Weights of a small mixture-of-experts language model, trained from scratch on English Wikipedia: 11 layers, 4934 steps.
Below are experts of layer 6 (counted from 0) of a mixture-of-experts language model. Rows are named router (the router's row for the expert), down (a neuron's output weights, with its number) and show model dimensions 128-191. Each number is 500 + 25 x the weight over its row's rms, rounded and kept within 0 to 999. Numbers have three digits each.
After each expert's rows: "raises" lists some tokens whose logits its average output raises strongly, later layers aside. This comes from a sample of Wikipedia text that the model never trained on.

# expert 55
router:501488493504525530474493507499492456539457523507496489474521485523468503526453544532474518515540516500494509516504476503574530505519562468506500497506495519509507471548508475484498520550512504
down0:476529482531482539502499487525505455521523513534507458464453515470511506565490521527486489518475465493487510486532515479526500471531457482494491485482495460493505528542511492525494524495485516
down1:518484510487516495468490441472499521467470472527519509480493571517491542493493508489506473482480496532526443536530528472470503487507492522496496490528565503484551486526488487495532479548510480
down2:535443495504466514489527550562507520491505506467488524495533509515492484491501500520509519499511505497501498516491495468548558481518516498496457499491476509506504541492502466520524444530532500
down3:498499474446489483541542493541532500493487512504474517496491494508443451456510507513524498531469494493482495484506477506509505494539505561494511461501536488534535509493532529456509541441535544
down4:477500460510518492482513492480529444522517478472522495497460472503472546496501514486506489449521523483488453527524489470541510515499498443479569512514524490492489516521463516535480493499464500
down5:497514469501457501435461518539486559491519505533544492459503490474482481477483531533553484555490476531492510489533491511517523519457514470490481524492502505531458504509519512476523492496518535
down6:441488513499518512488511490500482509488541491517453541499518501524510514513506519504488480489487528500421457479549505482539451460554491480514499510479491462494534509460499486488469495485483495
down7:506481508478525495512466516488531529524462501523436553530513487496512503521456518458496523460518479491522518485449482540486542504496506559482505542489512475466494483495551502534487488493493503
down8:484507508500490532471486487467437506487497472521529500541503466474524475480477511515482504481509473494498500540523498514500477461519483506527524512504533451504523549513507563495517458458461497
down9:442509514483468463454473494528513500467516514472497494537466520509526486501528494474498442508493539489510490517490459485474510506498500494488493493501514478449472501508464510474497488498508470
down10:471542490486480506528519487496482555480532507476478489522513504520533483510493469548477447494526527498546523488500468520514514501509522511473458517499488496504486499499507477518462524476487448
down11:463503492514516521490508506481461488527473485464498476487435480491506504535500509494479494530534503528496506540518490494507493541521491496491512529521493493468490480538494486491514544512482526
down12:513528467490519483492516516492477466481501511486485509436521508496513518494435514477496507500528471458458516508482518517517497527497557520477455495484477475492506485521508484511499481515488509
down13:487467492517470499454489476466488551451492522484497502467494480505520472517491496525561593481502480504475502496466506442496491459515464520515474442485471513512495493523474515530487500475488500
down14:473532551521513470522519509495511500474502489517479495512490483479486445542487501500534474488515503512465493493508535483472475476458536512535468513515464529501515518527497513449470524534500520
down15:473484485496467489529508502450563462495543498503453523512503473502492476508502481539465479490504508501513474509520502507500505508500497498508531476469512503554500521492492497528494510495489532
down16:488522521501498468466496480499486551495502530493490457511526460488475454475501462479481502523501495482512508527497508512501545506529460530518496532480500495521460495483461470513479527507538527
down17:546492492471477519513531485411470512492477521521545463561464529509477524462503508468523506529517481541508516521485490499548503505512512559509478497482531487523514458464481505492520517506477538
down18:507496514500483541479506526482459507493517506533491489484498492459471463494484503469496508530478464505529494533495483479503505479474535519470468478439495533528483466545576490487524528474512475
down19:535520479469480487516493502538452460508497494507466520454480493472516533498533510504484501495464531514547501473482534514531505529497514527537512497505471522504518458501512475512506492507497509
down20:527520481513489499477492525510530491479479503531509510498508513498491480521486459480517502491511497541448460510509509534549522516494492495490518548501516471495496556558520520520509517525503517
down21:492464510476465515503460518496494495505478497520488510492508469500504517575474488494511504489477522520521487455505483516482522508488491534465528523469492525538516482524552518538489493481513491
down22:501448493519485512449476513450505504498483524502492482508489518518482557491482475493524498477502515505518477501487532514522537495528483465510550488482504477503483441535495514498486510537518527
down23:497564516466483527491510493499480481515483532488452483509480463475509502499454451458535535503451498506458539548477528505456503501452532540488493534483502497425499488551519501515528468491475479
raises: " a", " and", " an", " ("

# expert 0
router:478508515486512498526522491509463517485503484505546486489512529473527514478457492493535513496459483508535536489500476490535521514543511562552490456496542512507528507473459505469483500566473494
down0:534531478468526488524501486452479490487473500483498511521518510525558465502488461466526490498516485502503504470514480543526507536504481501486533516526466493499497517518494495506485564506528512
down1:466490452490494510504496475524512470525494482488488471473458524495470481517494458478519528460508507496482470479481526550508481459481501528483533517523460469514499513516533503552529502455490507
down2:524500493511446481495460544508494518491473514505476537507493459516484510498485501464512538506498452479477483488500448530500478492531514532531522520496472490473558481518509426505522503480519477
down3:549511470475485512488470489555496444497505496495481531504486496485454465507466474497534542520495494507532516475477527500515480463502468552465497510490525511430514499529512506483522473486496543
down4:514523485478465524484471543520528516494469484517504509533467516482471500506525505495515495509516483445437515531501491513526459485524478489513526480467489539511488503555533519499479487468499478
down5:519539488438522511518470501531485473456478447514459488504482562538483507501521484522510530561478510522481478437508503494526489524479470543493482528520503498498507465476500496486481454478493516
down6:549499446518506493510515492567494540495468548506512479508533500510500558529544525508511481473518501536484503523499479503522485505503490481515516509473503522486551475522479499485476517481546525
down7:530521494503487504499494508482487496501469473459492478547523549449502493488506479483500467475461501536512516472535486508518507489458494509538495525498528480519488531470489536496486456492413494
down8:504486510522480461522477512493504535530485494497509470482488527512460514500498445455483524459507522509501444500462539516519490425496507496471497499541530486527510485499497516505528475544479514
down9:487522510522460499507469486489526496516532528516485536521499465473471476491528481501532519482477492498505525533522495455478484551537513487467513518465525458525543516521464501523491497491523495
down10:530523505518515508526541517470467499463526499490480483509553556499528516555453500510539503509489528536470525492533462549501516491528515516500519473473493512484463462494490503478515497537542498
down11:527460508559504498487484505469453510529525529503498479524495467518512523470518483502544464522476486477456493487489460478492499527469497507537481480487554476495497490528476471482461451508503504
down12:479505507540517505543496522480462503477515556490491505533519500495520515474495519543502478509470478528529479509474458482494516512530478534494441468499472471468516492470495494506481503509542500
down13:480509485538487505515511459438513519484494497530514508497517465526483531535493514518530511479507542477506514561538534475490466488522443523555452520461544547506505519477476497555460497469521483
down14:541495530497503496494469500477444460504478539521537537475506504498512520459483483486553477505496477520479557528520506484518506517517486502500537460508534477479509485520509499507518534500510532
down15:501499510490502488501490512505505473456521519483509470515536481501512473473485466529495545518518498475525512503470495513495490542490504523468507484477538479516478554493533547481527530471507506
down16:517510500512534517521531512483551483515535529501493515519481489497526536488513529482495453526465486490514511539495442447481428528473455460468509520477508491497430460496524500482510507490466500
down17:505528503504514475505500497498483526487472458486489523523520453483502434530503521528470475540497468502496501450491484491469540478502486524540489472478472482465530503531476522519539534488532506
down18:473509480518442505496497463491511534523509492532513547472466484486466485541467528510512455481510494486538510501524490493462533563502457477490490437526503507515489530495516464453498536510478516
down19:481496490493544489495517485448495491477479477496531464496492474533504496463544486504465513553490506456556485499523505480504506483504517541484490528529519512457533499498492477523528486451487469
down20:437504494457550511494520526484440463497482487510484499490519504451465454536552511494504476514517510509506492507476512510475524475508502492515461496504441513497484481507499507505497501477537503
down21:476548517436516534505503502500496524447514508472478512451505490504497487521464477520463481479499472490517531497486513542540537491561478501516479541536475515516522525514472509496509501529515498
down22:459467485486521536492485504448526520549486441498457482525517500523492500484491496431492507478522532485511492498523486517468478502510502501497477499471513515549484464508520488517496491519499498
down23:477494513495496497541477506462478515531511523501466485491471484494554527536457515481480470558482490460497480477511493498509518509500441475528521536523453496519473482467480551508457485509514478
raises: " as", ",", " (", " from", " with", "."

# expert 50
router:473502498489537489514543545460471543528520486508487501459490505497533528513502517542535513501525484496512518475483447494513483510458540498499470490491459496515524474491557538494542507507518463
down0:533510508470504496455491488509526522494533442514492543484526485479515483526525508497518515510548495472551510445503483503459514491530517526487519483475523478463486507502513525512491466471474497
down1:499472496498459498506540501489494506534542490508482501535485505486475497493532484515515525516553480455553527498513498482475498513540508534520503506568465469560548525503474495494510547488496499
down2:512479491486476502492485505515477430490522480503447531462524484467499506522505482507505478496487515525533467498493448489476518468512537538510553514542492497470510485501514500484500478516479490
down3:497512517467508518493493531460503472508517538481538493484515492522504465515545513537489505507493480515494529499466527481479474504500529495527516465508528524481484455464545509531471478521448481
down4:506475532480493502532514543480485472486484456511448472499551509472483520523526487478498468514461513496499481512509539512489532481516468567527507558453496486479498515529493545500498487491468522
down5:495510524512466538479496479501459521530486497487475468498472503521486517490484488478535493477473532518527498480516499518487504477524505493462477536505485518522492524494470533520514521529541493
down6:517538488530518475503546537481516490495409516479512552484477465482476522503497540460497511487516517510515525509497524497457511513514521505504478475481476453501500491486522529527550465499493511
down7:489477494489455504542511503539487515472480538509492543481489538495483493482491500514479514519504470489475494543500497528503456489451519467439473510492489492482548502523508505548487557490533510
down8:454510478509536513481522496535463499515470521523521508513489511469454507448497494482534503521493470524508482515514534499480506477513449526519507502462520542543528470492474450520470535533542489
down9:511473509493507519497460515484462457509476496510486513546513482471521461509519462512498492523517542511527497507505464495530528474468490501475486540533514515512497469485458476494454464462532548
down10:507451541539476477528512475486493512531514470494426502531482551481481475522542509497534513463541511476457499487503505475507463490555475482497503504522455515502516477476465464481488467497538519
down11:484491515519531485514490477548499523513501457482500498472509540481520475534481502523524437534473488494467488509456483498539485491495495520506495498537517533537513481525541471503491521524499504
down12:515500522514528512467483467463427530505495498478488506479492540531465472484492503506520496545504516472491481499502445453499493493553538449463465488529509524477526478480499487481511489507487496
down13:498492486527500539517491561487495490476528543533543521540454507506481414499491522521507503472510519531486550493483487487504469552486560509503459514502511516478528529517502504549498477498525498
down14:546505511541513500485514517475516488519490489490546552517495486477468498538502502508534492481463508451509506488531503494497545515487525497495515494527466490460494471545536484462524469513505505
down15:530462506521466493519499485525493515522519499530495503513505521497502497479491490489509541522522532533492474510516523483478554491484563515524487474516523522495489491500482446473442481501485472
down16:500499458479508504531554535484486496538519524544486523525481470533540516495494540489528507489519505522497519492527455515505546526539489486507535505498457486498516524540483540482524566489474506
down17:546524510502508482520497521446487460498491498457474521468463497508489493527477494504542459513451498465487501488512538478521527495514525467453510539469520461499488494530476511493546555538484510
down18:522477464553539497488475516490515460505525493512528527505522495504542488509525495491517564568524536497463456501489485473515516489468547455504509521541466479488517505532490543480516465503504490
down19:508484490508460505461490490516546533489523506509446501477480503496510462473477512529503504527541490493497494532478473463511473522553522517483546490500522505510465496501528508497526448486500454
down20:521491491501501527505503539490450469452494503514508496480493531459498533535518468489492473452479492502514498470482492538510550480536486487511505544471478513525494480515476466456468488543446467
down21:496507508493523457517509507552518490487523484494457514512504508526529498474493460494534513417512518471533507516504501521494505457517507454448477489542506509485441516529459477482497468510502519
down22:538514480514539480501517504477496513520545520495447533463511511499444513552483492503535542491498525509468493534553517497483481510484499518481533468462498540475555469537507511539519494500515496
down23:470498484472535508504515466494492460485466506523495525470462490470496483501553490500499534482502466528512580481487510542520482510485522508509483503486522479544497523494489516496499506518473479
raises: "\n\n", "\n", ".", ",", " of", " F"

# expert 22
router:537492497532499505503470483529484506541537558481485485490475493440524534531489472508541471534487523468511458500538484500485500505512494471527532516498523471506537495499470486494481486484485480
down0:484503496494457540504466511477529507504464506544509517509491498474460495562507510451465475490466514463503486532464500497515496527482474514482442491512485478509501475457493470458522521504498543
down1:528489475513504456483499478574519499508543482469504482496530472506485498532517458503543497445521474499500483508480495521500520527470520489497491488512512531497479492461520468488456545467535500
down2:502506483535487486508534475515511546514487492501508475493475501466511488485442503472510493444522500504484536518516508519490466495535486479492481495525528517533469499515506498489518498523535520
down3:550553480521496524482527528465544473524488505509499547452525480457534514479495480468502522529512506500477522515479533470460499494487532511507543480514482483444515471477469493510543499483495490
down4:523498503479478490499482495493541517432488478520499493505522494515492483495497492540496514473457493475444503487527515489468524483492512501469546453521463469448478480476465528536502513538447493
down5:488517491510520500502486511505478483521505513503527504464482518539523484529510492457505529518502477531503483499496486538472483510486535466546559435507505448507515495490493473501509482508531535
down6:514529520481477481517472498551526498507513457513497528459485509504514541521501500484523437504494483443475502515446503456495496488507486513537499490491540519500523496549510452501499490462475492
down7:466490513522535540512499505493500504495482488489553525541559459487525453487481502514498529516520493531528516490493475480482483430526506530486527474497499483526523479500492501560512510549506504
down8:520509487477452516490494479548499516500463522518559497473477498535464500497501500509487559508488528487555511490514490517515487525520499527481498500513500468468552505509516504518489542503529496
down9:480537490511493508492535543573463518532472471483530531525534497501542531546475486512468490493476513484458447508500466497535514486459498468497526504497501515478540516492489517526502498483458475
down10:496524514476520500511517509466500522474566504476494503458480474506492531509509491509530485508492495522500494482511483468509513500455461525542542516446523465488483495527525492498471474449488468
down11:537527464504502495546462482525495543508558479500491499494507470521485442496497501503506508475509452477515523520517475463503515504515515535462462506515495510478489469518487471544493540530516495
down12:512463499523514471484511481511485480511507459515516499506522457520528494476515498518498512481509458465507489496501511502517501469521566484531485514503526503518496490473511531531526472527482527
down13:489490551495466439520514499509509491493475488491540489504513496521529533540518467513530498484511515490515488492480465480499488499533509506496523489473522562470498514506520499479530490479490495
down14:477481489528529515513515490502513455467499492532453522515465498503483493538531485471456559465468525497499519552483492515488507511472473503477480489510491515506524516458535499496509509516540497
down15:521516478511506500491512442475513467504508460486538504483467517526485527486462522512499513482485494534503481513497522521497547507537479490450495557488493544528465479542475515542533493519479530
down16:477502499506501499521502490556502503543510470482516501504480483533498501435524479544461477505496529495492451482533500505535489529480464484515527562490482511492577481535493538537501507442538483
down17:498491490519512491490489502458479538515495478513495457501447467442505509513500516464543508509522505503536509457479488514471483487519517515489529526506491484472491477483489502492546518511490487
down18:504442531548474530536503468504472554475504475523518502498527511496537516566506509495462464503526512495484505481523477497520542478520508530500518502531465509486468479470486529515507492500509508
down19:490511517490491491496512517495518511485550555469473486504500514508509481482479531514498447486533509474503458525494512499507487523530530528481459528514489516515480506493506506505451510533451499
down20:483489445485513539525516526487495480489500505496491477483517521472510492462540519521511524543495498530509569502510491497519510525451524521472485484544485484509419535499506504492499484531475509
down21:516484477508510480493519535490469503434512484553487517498502509531494495506496453492467486496468526519447562530439497497515519488507503485530483504526495506512509506496525510509485498548530510
down22:447539513460481477507532490493463490474508473479484489511471519500505515497530505547523483510538448538506495516496487489537502476516530490530496512472483453529487510484555470532498472455469504
down23:517503519506502475479441477478493492465531512473490512461445492497479500493491537532509514548527524494516507468499520462493504504498503542484488513511490471537480480551519500522481548531532532
raises: "'", " basis", " (", ",", "."

# expert 49
router:451475480527474528485512500500556516525495547493455492504472477448516491513472479481500514497465514451487492541538513465503536466492481502514533496473511474515529470456487518474479488523515520
down0:537517512556520506525485512458489518519495480508464519494497511497505531504511509523535503518495488517460515483531560455478508535501537508465538486520504545535502510537492513516482497510477473
down1:536450504490496480509497508459511470521535521462533515484481491555492562516500492520492484540454477492544510498496473507510514513510498480509514476514476492533487456518491492503495499519505532
down2:499462496474484525504493525475506473496501472540488501506490504490509491483464494471443507529504483515477499498509484505476502527505491521480490537487476507527512486486500486462475517502499519
down3:497461473500467509494544502444493493534509498514459511539484490462510504534476508510514450489513490506458483528449490516467524472486507521508470465486459502440507502503512479452507505461524508
down4:460492467494496522513525495539592528489511481475537525498503495528526488477521506508502538502490497510493499519498525477565511507480524473486528481526516437496469573571525488547514504531509496
down5:532501515522495519488547490539507482492495432484526496501512486512520507528528526473524497522529509499512496462503494520510470537530482506493489508472489491535480486505497512538537467507502491
down6:529476462533506482492491512539453486511484490522521501512572501480494499551496528464476508499489512502462505476524515494485493518529493504472503455493505490518512499492550492512462495483505512
down7:493511470544482513491526472524562489492509530515462501495528508496479512543504498518491569524540484477509437506517509478527508477519476536520538541451474459509480515494526503507505521478524510
down8:479516517526483516463545487484492496491501527509540465507527520482522466485485481531481497529576510492516468492502480509485484487527472509516472491472484486539532500502601490494521499494525525
down9:488497510511511488529501519523509493531530519536528530498536528521503502495486462507510471524483475492484475553520497509486528524476516456506521514506477506505544533546511481473512513532500513
down10:489453488521538482491468504558484475503493487482532518502479534513504527568475486500506552528505484504487532497482481495488523531505539503512458479490516482508449549548505534503516480476503464
down11:490476568488494498522542542493513474519484473449463514492490479491480528508501499497507497532514495523505472543508514507511532523491512488529490517499450516471572489475478531514524477496484505
down12:498492492487513507471493508540509520511487443481465562566483501476490507538510522499491514528494518481478477524520468521533461471537518477535474522490504494480488525526525473504469501496466504
down13:515514495493527513527486513501509531488532547496481526508493442435463464528477504485502487512477510504498488534508510527527468491503480527559512512469495497504510462483534506488484501536468513
down14:519455437498515504502479531517490515478514550489525484526479522483535497534487505503421491550535499501468535479478492510489505506537486512554529529464515516518500545502511501487532541450513563
down15:542554525519523476529497516483495495463471498463554510486482522520497509512528515520517515518518495505487487523549518493517500432490491512510512516504492436472474488495473523484539512514480529
down16:507526484486495493494495519467484471510489466509478537539502566534481559500489486484497487512531500520510479525521495504514493506490499489508469522458531513506449495457451538542486492474488455
down17:514487527546472519503507478493523451489522472495475508535534502470449528528476520503498474511462508466548502492480485500481470511466499497511496494465497480491512482467520473465492477490483479
down18:474495468498518503539518469496517526469487475472493474489472481516492529510464460502502522529513528460474431504450421449515477465524469495516529506475491540469507513495474530509498514540482489
down19:468514478492484528495492516446490484493450443493553498540506468474473494469475488453515512539451546495566524478488498559523516498531477549507468529518501514507469500534524554519453473494473563
down20:507470475504528454448494487526565492479477505517471496495478495520495505515505493441515528476497560494516481499481517474525484462495483507533509512454519522491503505476508516508484466463488491
down21:488564486522515486529514507470477457494502521514544457465535506516505475511459460500467438523500518523497456507504505472501499547483511518515499521513457459508500484485480483502475488517457524
down22:492513506471482534518457503459458529529507516488511534510495559471518510519525497518524476471552483489518508495506519484509513493505489510481520479489510500510509512473445467503447554506458494
down23:510499484554499553536525465506495506452515500503514479481499494547530506499495475517483469522499506512507502505516479468469467490490469504493511505479494517477559449524467513450454513511515491
raises: ",", "'", ".", " and", " —"

# expert 40
router:540522482543487506484493495477451536478503476493510510500474464508514509473473544488469462492528514512543543512515472518483532547510495483503511442476493462500465466481507493472504485555477522
down0:485512483444505474499511475454535478509509505505503494447498447444495523492482438470464489465514530486481508476512521477524514494491473490469491529508492463527504522504541514499491510493495511
down1:552516486496521548574443504464436493506497528520518494477443497513530477491501501513501483523533491489504509519549498559478527515493509484485524494492481510469445487513492513512514499562495520
down2:502440514494514502469522498484472430505523468506510467488540503494501480515477506546483471512509529539501531517517517535507494472500505473554492509535505475509493504506519522474506500491477485
down3:517512471503523495518525524484475534505525507486515510501487511502517510470509427456449478486526547486492518498506490501524524539516531469491522552490502523500506508495522420473547519478493505
down4:512476485491496499472550470515474511496467510485499490524471523509543518509464507510491522522490477506450498477519481531541469479504518472537520498527512459491505494498493541510521517472468512
down5:523546499472472499505485522472502491508522518458518505476526512484479518500515519512547526515530518498488509482470530558486490501495508512544562508546503567454474525462509520499485495481485506
down6:474543522488533510481487476524483523481499505474554522478483503478510520501439531479499527515506511494466466529498467529459488519508488491488528494500468488485484520534480476509489494504533509
down7:490495556508508493522508516569501471490501513490457485530532534466498497487532495522503538492549424515499497500535467517524516515513461550485498464489494527469514482532486460525493496520506499
down8:516482506509435480498536497488518498494474512472514535514492498494513524518528513468477510568499451489472549518499491483543498505511509499506496467497520496506493500492493479533514497506531501
down9:474561476505504489526486489454478503458561513479524522473493532506515469487506538508481532496528490512511534530504494494448480504549529501519479493491495505507509538533476502466484495499545462
down10:460503455497514517516442488481499517489538505534524461494489496501483489512508477545511519479475484514480475561500487522446489466504507477508503507509470515487499508483494528478499481494513507
down11:501505480464473510485490458473497497517519484469478494491498513503487521544500504482510451520478474494480501524474506486508463513482523502505511476482497505522500494481501495501531512453486517
down12:535493486500478447531505459514451517575489475488464474533513554467482475519482470509496498512485541472491470478530535538551532486461496475484528476484534478534511504478491488479494485457481458
down13:519465527515500419468553487517510493525505469479482496507541507483497484495529501452517515534514518497518516456501487495489525516508478469460526489524547496455533482521489469480484502496521504
down14:503502479549494530490537459477491550497506503503517491490509536531498537478504512469540532482483496493495495517479469513497487506525571526511529513531476497537509532473468501461456515506488493
down15:463498535502495499533518488438489484465531458529494506524488530569514510508480532484508526466528476525522472517549475496486517510473462502519488481537494492539475496480503515487489484539494512
down16:521535475512476520518492511492516474458518497523496532523482485501521536447480543490527509501550493511521495536498531500519555547523483508485485452477487479526473526502453503494496512526471500
down17:493543489534530477530454476527472482484518511500490523484504503456508455503499480486511497446480522492509516485528496481521505508497474455502471479511508485515485530486528511473469511523527539
down18:481521478536520453513561484500518526510479509480451500519504482502506483487490510474540512454488505492536486475483480458494463506483475526493498485465510517513510455541510454481502520474515494
down19:516518511480530549480482516481501519508485499504470493466500472520500511503476477511509513479507486522515502565488495485510483476497494553467517533499469496515484515517482509489529497512464525
down20:519456536499486552474532508479502456516499480470539482499541521533500502496498504527478507546533533490507523471496511476478497492463516487489506526498510522493520497482498518508495428511512499
down21:520513516496473500481504512500517479519513541522502506509477471521511490493538516537551503489501484502551469495579497518500549533501462486502515469528522511464503468538467492496514520533480477
down22:501509475496509553487462493445519514456491481519537496448489454516501526517518502518490463475511488526523501497509472548498498528504501515480490518506482538502485522474480504526536453501477518
down23:457569527525550517472492504514523499481482515516514529488478526456540526509494520489532495507480474499517495541518485497528471505512471536476481529460513476529519483517515488495476493489494475
raises: " which", " including", " although", " allowing", " its", " she"

# expert 29
router:490486527503502455471461505529510538506511474482503472509520468501477526493500520510502507543548507559508538512565507515483470504527531459479490545480529516490470517510484513521556455488480494
down0:511477495514513529505484512525499461532513527488509512491473528491503471514491473530464502477492483498516515500542478501564540484502458512490498465479552461525481475532516479543483482487533473
down1:527472500505463525465516496540534509493510485494501453485558515489480532479448543492479525507528498478508494504527459476500519469457491527469493522498506548515499484498459508502472511504485509
down2:507474496486506520500493513545532484514481495486471480493496485501488542534501526446524518461497459515453500491464422526501487528475504499512515505517503486486486478533486496511495511519502467
down3:512516499457495511513506507505500511556530551512471513503512503507508502521505530491499495548470491506492455529486493523516533516462534490555495489491522507502464448477534521470462516504445553
down4:516514513520501479505531516494511514508487473461504489519475492532517516505542517514524461532505528458561511474487510506453476528515485508516491539508507533514545496468488456509518439553525482
down5:500569473502499472498483480507508445501492499512500491465555510488492506468473498493475489485474462488489467478479459495493510463474505490506516469515510513536485521497489498492458498498521558
down6:464522485514536461484497465485508487450493510492529493547418481504463538503490533499488523531488446479472540488456471523457484531485494458501496494519525483497512524513466501487484508459508502
down7:533517501468534515475475506531512490530496523520555448524486511517508521517496530474472462537489496475475472497495556471523504464511498486542535503520543479472532511481508519518491466477504485
down8:476518530516504514531519511532515516500472505544508522485493534497507501475527492511498490470468508492525502503491444549486461509489505512504539458538508494482519479525512484530530499548501473
down9:477507500516498517502515511502531470583525490502468514526522483479513515504533484475529473554508514470467511498503528493491536498473499495500489508520507494472527483478510485503554474499489503
down10:506503485498510528523460492523505451523538494482509517500529510504497541483495477513503489458499503501512494558531488514506499479450493497479535470492466493506538511500497500491544508533491516
down11:455478488461541494504459440520493499492514505529530502507494490540519496459507499527462450489545510520511502518519469480467475471502487500499489518496475512499481511503499526483465526527506508
down12:503492511507522514451488510503481556474542511479539450518510510509533493484474507475484490453466526463517517476511500497521528486482482518470515465507468496467505534513516486536424470482519548
down13:477506534490494478500485518488513512472526480482488521499549510517510453539528497554493464462506508513545470479496515487498546454495484453481479471533492485521504463474483457537453479494517491
down14:513535478467471484542495501521505495481521518481466534517519481515490551478519489489523510497523492551483460505537490483512487525502521529558515489471504493514505518517496566482534521473488530
down15:542524513541467512497457514507533547531513524498469558483508484496487484465511514479476499479510512473505518560489515490502503505474512493517509486459467510538485490481506547546520568549481534
down16:480466485494471480516479499510540518463460505541509533486480541498499500521483530529490486501458524508482555461478510459464528478503531506509477482568561532501484542503459523477523500497516509
down17:539515518517541519537526472474510528532474516524565514511474495459515453463500519507489536476490501476490501511506485575452485522500535495452513530535528464507480502509487531481501504506510523
down18:537510478486488520528442465442486479526549487516499519471503500524484464446484490492500523518487443532486508478510486510489499496497502512510527530478453478418549534510498481497483475485513479
down19:507492462532485473503507481511489544497492483496464523510524508508482477518474550505498475526473497484540536455544530493490486505485534495499481461500527505534499526485510468501480505510466463
down20:489508434484511441526482476510492511529497492511549502540504451522488491547491492452522520532454531496486532505526555471499537511520491485494533515497514496502512535488488514488532495491484489
down21:552511501506515470501516535488522528530502458491497517515479498501467474501497503519489468506500490512517481491507500484495473501490530518486484501537488516527461496519509459445536467515420498
down22:512512483508449503500484513500528497498535520505490505471463518490498513478507524452493464528485493490494532476496485453512527491505485476478509478467547509525473490515490449491515488483479488
down23:433492461506534490491460510532501481499529482490550471478487513454498498505492443491470498518476482525487494484528479488479434459515473530498482529513517481495519543535528504478526469477494498
raises: " the", " them", " their", " its", " his", " her"

# expert 20
router:489522514500510509455499518468513509560500481452534498544453475485491491530502508483475454489440487486505533506478475514516464483514507563539518460531493479535507483511507509485505523460510465
down0:524482486543471518512490485531494489477514489490475474483560499523567513526477535495491446480504550461493470467492547476536507508487461481509521531463517507479453493468494506513476494500476519
down1:519484500458502531539515496528509482484453446511484514495489513491492540550479481485504503524504481487539455464496554491478504466487455511512532525517508485524506549514498471494505501515466518
down2:501528476488574451481507510493491505539496474530481472507465491530491532527477472485489498538461509500487440504528461508461508492520514481526467515505498511504486513509479511516512470447513487
down3:506549488538492485455506496527509487501468512524449491512492519490503498475458500491563518525527495434474447489494537500539499489518472506510522578444523518478461493519466488489497498476480506
down4:525490536477509491495524542513532507474515457482463518529476455507504534496516505475479481466511518482507502518502495497479521518467489521509460474513463479533483513483517484437491505543517520
down5:534532547496514489531522493533522474511488491481503540451502497502491553513491512480542505534534512501498514474459523502483478500480486518465480521482478519449510482531533500485504504486503496
down6:452490492480466517457500534501504504467493484493481497530511493473475531491532467497476518520536525516521439479482536500465489470498487508498474528512496438541493523479510525478513492522519528
down7:455520482491508484501504485461517482512478495472574454504453548538488510487521529508534479464502494495488449476469514514477495518477520509498509544528486508498517503466470489509492436499440480
down8:430485467449535512530437480458526492480487473488531488476499499516506515552494542547494511491488458509516462509527516506499503487462479507544487466490521480513498537507517491558488493505494471
down9:495531523547507490489493538483529485456462483510455477510512523500510495511526516540494501529507460508503496506505492479507498480553482516504467542462498541459468514524461457477496494495492486
down10:519504508518487546486473459493467529493528448475516455498534533533515501482505497500461516454531529498484530482532502522503509518515495489456488519501521507511510510500439522521504517531506518
down11:490539513484484515525486482499486497476552517462487485476464458478448515479505505487519523499515477469488498498526473487466516513487465491515578467498496537485543505477514461507495513518505559
down12:505495483555546506509493506439517511494531514536547462512467505496544520530508499452499504471494457498484513507513473529487478547500521504521524493483484541486485482496476507486505501473520460
down13:501473501512481506511537487491506513514495468444486486503477505475511477515480548515482517512461561489550510503492504463512531511505557539543482527508505531505489470499463474513495502470474484
down14:527502522534507493534501517448477470496494524513539546519495536535502461502510483537464519535525458514518490483514453481458506546483526507496506494532512538447484493530486453499479506497513479
down15:555522480509492474517531523497516480499481472496477505475464474479471485512512479526477491517523497529537480502481485470517509480543530506517484552494512520503493501488508494521536470437485471
down16:532477487445483527514545507543483522527504458466486488542530485474487498511552504529497475473508514534493475498493489489502515523485504486518506519501494518560542509454528520463481504475478517
down17:484505494510528534472515517431537481487532465531496484480477492511500483504549515515436509508497467527535535533508504526505476496517537544502495509492472516499503508501475514520502517469500492
down18:474518511523538502504478491529472524490470495465513512476478516480474443503484515497514529484526539502444513509468458492486508483512502550471503531525481473452492520539531486508484524516540560
down19:526509520500539458479517534523455481497525489524494510443475496476523458511468444506510535482467430493489528482498514467513499488489476527501506479526475500512480506483504501453484522477534495
down20:511494493525512512509482542441513496501480498534535500490425505528489517536517528526459501507494457530514505532513450518496504504505513496505450523551513511509477481525474505533506506509473443
down21:533477502505509485456534477516503498459521466483515496485551537528542520464481476452491553503500535499473521450496533489492488491497480454489540504546470493458507472513512462493534507530526546
down22:485511472528516467469513476499537522473496510500519465496489529522519505477526508471498470503521452544516484484502530499498495495489483503518538526478526531466502475519445480547533486488506466
down23:462515462520516482513520472457552495482499488537542481513520534527462511485508522483466509491490500522445444484523520526501499518524490452498531494463502489475490491489489548530476465489478508
raises: "\n\n", " However", " According", " Following", " They", " These"